Weights of a small mixture-of-experts language model, trained from scratch on English Wikipedia: 3 picks a token.
Below are experts of layer 2 (counted from 0) of a mixture-of-experts language model. Rows are named router (the router's row for the expert) and show model dimensions 96-191. Each number is 128 + 24 x the weight over its row's rms, rounded and kept within 0 to 255.
After each expert's rows: "raises" lists some tokens whose logits its average output raises strongly, later layers aside; "comes after" lists some tokens at least twice as common just before its tokens as in all text. This comes from a sample of Wikipedia text that the model never trained on. Tokens count by the router's weight.

# expert 8
router [115 108  93 117 122 117 140 158 155 168 109 129 133 103 131 160 138 111 153 111 110  87 135 134 137 146 118 156 119 133 107 154 115 122 140 121 143 127 146 182  96 134 107 135 141 136 132 146 102 109 135 132  81 125 116 151 141  87 147 109  90 147 123 123 113 117 198 116 110  86 103 101 129 127 131  90 160 168 181 167 126 139  97 128 108  95  96 129 125 118 130 100 139 138 143 126]
raises: ";", " and", ",", " on", " in", " where"
comes after: " was", " the", "-", " and", " is", " to"

# expert 9
router [117 124 183  80 171 129 140 169 133 143 132 135 121  83 137 147 154 116 128 134 132  96 143 119 151 140 143 124 129 170 168 118 125 113 112 138 116 120 128 149 143 143 153 118 123 118 120 114  97 118 135 133 141 102  75 151 130  99  81 125 143 136 173  83 127  95 166 160 135 117 105 123 110 158 128  81 138 144 170 156 139 129 120 124 156  72  98 155 113 115  94 120 114 158 153 117]
raises: " ", " the", " World"
comes after: "9", ".", ",", "0", "8", ".\n\n"

# expert 33
router [152 144 165 145 158 131 132 171 147 181 122 130 101 148 163 133 159  86  80 144  82 109 108 133 173 163 119 144 156 145 163 150 122 111 127 145 150 131 129 129 110 173 121 124 100  91 127  50  98  95 156  84 128 145 122 127 165  90 134 120 120 126 146 114 102 116 134  81 127  96  68 110 144 109 114 109 158 129 139 135 128 126 121 135 125  79  98 148 142 116  78  95 116 130 131 150]
raises: "iness", "ways", "icles", "ace", "iqu", "ics"
comes after: "0", "1", "9", "2", "8", "7"

# expert 53
router [121 140 112 106 140  97 122 168 148 147 111 131 122 124 139 147 161  98  88  98 126 129 111 164 187 169 151 139 163 115 124 138 125 140 117 145 122 155 126 164 115 124 141 152 130 132 114  97 126 117 115 175 128 123  96 132 147 111 112 106 126 148 132 158 130 107 117 123 128 122 110 114  86 165 126 171 148 127 168 130  61 145 122 151 105 102 104 122  92 121 106 149 189 166 105 110]
raises: ",", " of", ")", " (", "),", " or"
comes after: " the", " a", " of", " in", " at", " and"

# expert 10
router [109 116 163 139 138 118 126 144 119 140 101 155 131 122 156 175 161 110 135 111 140 153 118 150 132 113 152 159 148 127 100 135 121 104 114 113 167 127 148 175 101 143 155 165 121 111 130 101 132 139 121 160 100  99  97 152 131  99 146 155 141 135 114 157 136 131 119  68 140 151  78 124 129 113 149  93 131 134 131 113 137 164 126 137 136  77 110 136 139 125 126  97 159 186 135  77]
raises: " same", " club", " latter"
comes after: " of", " in", " to", " on", " by", " at"

# expert 5
router [116 148 132 102 159 108 152 134 127 185 124 106 100 109 115 146 118 131 115 113 117 106 123 162 160  94 135 167 142 142 141 137 125 131 131 127 133 150 141 170 105 124 140  90 123 113 119 109 125 118 146 128 136 132  93 172 144 107  75 108 129 141 122 135 109 113 133  99 111  79 118  97 121 134 106 134 166 135 157  78 148 139 103 112 125  86  90 167 147 130  77  86 113 142 125 117]
raises: "arian", "shire", "ament", "ished", "==\n"
comes after: "2", "0", "9", "8", "3", "4"

# expert 35
router [121 109 110  97 107  82 156 140 130 145  93 110 113 141 139 114 154  87 106 114 138 121 108 134 112 129 128 182 146 134 146 138  89 115 108 113 134 148 137 159 155 142 128 135 145 129  93 113 125 102  96 105 149 167  67 147 125 113 140 130 104 123 121 133 111  92 154 131 136 130 121 141  99 127 143 112 196 154 151 122 146 119  74 160 116 117  77 118 100 134 111  80 120 173 116 123]
raises: "Gls", "encing", "ably", "ables", "ases", " something"
comes after: " |", "|", ",", ":", ";", " in"

# expert 24
router [128 132 171 130 145 143 130 141 168 137 152 104 141 129 140 143 161 128  94  77 123 109 137 199 169 191 124 146 133 139 159 175 133 119 123 126 114 138 124 129 104 146  80 124 107 120 130  71 133 104 129 132 135 105 106 143 141 127 125 151 122 132  99 129 112 143 124 118 142 104  91 100 147 100  83 116 163 103 142 113 143 137 119 146 140 107 142 145 140 120  44 126 113 124 143 125]
raises: "own", "ament", "etta", "osis", "itude", "ology"
comes after: "1", "9", "8", "3", "0", "2"

# expert 17
router [120  76 182 105 137 146 116 167 126 171 123  95 115 125 133 132 152 138 111  89 160 163 123 154 169 136  95 139 133 162 123 135  74 119 107 134 126 130 127 142 103 167 141 130 104 145 118  73 155  95 111 122 120 123  91 163 141  88 148 150 115 141 124 179 104 112 143 153 108 136 102 134 141 115 101 100 150 161 165 124 134 152 107 116 125  96 122 146 131 159  88 117 138 109 132 123]
raises: " and", ",", ";", ".", ".\n\n", ".\n"
comes after: "–", "9", ".", " a", "Personal", " The"

# expert 0
router [121 141 129 107 132 103 168 184 145 133 126 133 104 126 150  96 165 161 114 132 130 107 103 135 167 137 125 162 159 146 158 129  91 115 112  92  95 154 144 120 152 152 130 142 125  83 122 100  93 103 130 140 115 141 105 141 118 111  91  83  90 132 120 111 140  90 141 132 127  96  95 164 113 128 111  96 144 133 158 118 156 155 124 127 136  91 140 143 118 123  90 123 120 179 136 147]
raises: "ing", "ed", "er", "ies", "al", "s"
comes after: " |", " the", " a", " to", " and", "'s"

# expert 7
router [116 172 158 116 133 131 158 178  95 121 117 103  98 138 139  88 125 126 144 101 100 127 122 136 167 122 115 157 133 162 138 140 111 125 135 135 152 117 162 137 144 147 118 125 124 142 160  31 101  73 112 127 108 124 130 143 166  34  79 157 132 132 139 140 121 114 166 144 152 105 111 106 126 133 105 123 129 140 144 105 140 170 121 135 101  98 100 164 128  97 140  92 125 178 115 119]
raises: " Succeeded", " Role", " voyage", " example"
comes after: " ", " (", " ·", " Bal", " were", " under"

# expert 14
router [137 134 120  98 144 127 163 165 125 137 120 159 106 139 168 139 132 106  57 111 120 126 111 174 142 131 121 119 134 119 136 153 107 107 119 167  82 119 164 135 131 132 167 124 131 122 119  77 110 101 123 151 115 122  88 164 143  88 103 103 158 131 118 147 128 109 144 110 122 108 125 132  89 125  96 123 139 146 155 112  86 151 139 106 111 125  75 153 133 121  84  87 105 144 104 128]
raises: " with", " as", ","
comes after: " |\n", "6", "7", "5", "4", " JPL"

# expert 42
router [112 138 168 137 162 102 160 161 127 159 122 110  84 162 126 113 138 151 133  97 101 156 140 165 125 154 142 150 154 132 154 153 111 129 132 125 143 118 143 136 119 155 122 144 129 132 106  87 134  94 124 155 132 108 148 175 181 103  91 138 149 126 154 126 142 114 147 116 146 108 116  98 130 142 119 126 150 165 140 110 137 145 104  79 140  99  91 165 141 131  97 109  98 171 117 148]
raises: " martial", " ​", "ová", " love", " attorney", " evidence"
comes after: "1", " ", "2", "3", "N", " Supreme"

# expert 51
router [136 119 121  92 124 125 145 174 143 129  85  79 109 150 155 101 148  98 107  94 144 152 110 123 104 104 129 174 177 149 144 129 103 116 108 120 145 169 122 170 136 150 118 129 136 136 143 125 128  98 101 107 143 126  91 158 114 111 134 126 113 135 128 125 108 102 142 138 115 110 145 135 117 123 113 121 177 173 148 133 143 156  75 147 120 101  99 103  94 165 120  85 127 182 118 117]
raises: "1", " specifically", " exist", "2"
comes after: " |", "|", ",", " in", ":", " March"

# expert 57
router [ 90  82 113 128 115 109 129 151 129 153 137 117 109 108 175 170 143 178  77 134 135  95 100 149 109 162 140 164 153 146 137 111 113 110 116 135 135 126 183 132  95 134  79 134 119 146 179  95 113 110 111 144 176  90  94 169 141  89 137 137  93 135 108 149 153 154 140 145  84 140 120 124 122 131  96 143 132 155 125 120 127 151 133 162 128 131  95 133 106 131 130 125  99 182 160 125]
raises: "===", "==", "The", ")\n\n", "At", ")\n"
comes after: " ", " (", " at", " No", ".S", " St"

# expert 3
router [114 151 132 101 121 125 146 187 110 154 102 144 120 138 146 135 129 113 101 106 127 142  90 130 171 132 107 128 146 115 141 104  99 122 121 134 121 145 172 154 122 164 106 111 146 121 136  74 156  80 130 143 120 122 119 162 165  72 108 114 105  85 128 139 170 146 154 147 106 152  93 104  80 125 143 110 151 148 123 130 136 115 172 110 136  78  72 148 145 130 120  92 110 153 125 149]
raises: " respectively", ")", ").", " was", " found"
comes after: "2", " ", "1", " (", " career", " information"

# expert 48
router [101 114 154 133 122 122 162 138 165 150 105 108 115 152 145 104 116 138 120  86 112 155 126 131 132 154 129 143 135 102 199 150 101 125 140 111 124 143 123 106 138 145 119 125 115 132  87 108 133  92 139 123 137 150 115 194 147  88 118 112 157 107 149 126 137 116 159  95 130 104  83 153 100 144  93 122 156 151 137 135 148 117 109 120 110 123 140 113 127 125 110  98  97 136 153 114]
raises: ")", " |", " was"
comes after: ",", "9", "–", " to", " a", " is"

# expert 12
router [102 118 132  85 128  91 145 171 149 121 110 124 104 115 130 120 140 143 150  63 137 130 102 128 123 147 157 202 152 111 146 169 101 117 116 132 148 158 132 152 100 165 128 153 127 131  96  99 152 139 127 140 108 130  90 160 120 127 138 151 129 145 116 135  79 123 128 114 141  85 112  97 129 146 114 124 195 124 130 125 108 146  81 108 138 121  63 139 158 137 108 131 111 123 114 146]
raises: " (", ",", " and", " like", " of", ":"
comes after: " the", " a", " The", " his", "'s", " first"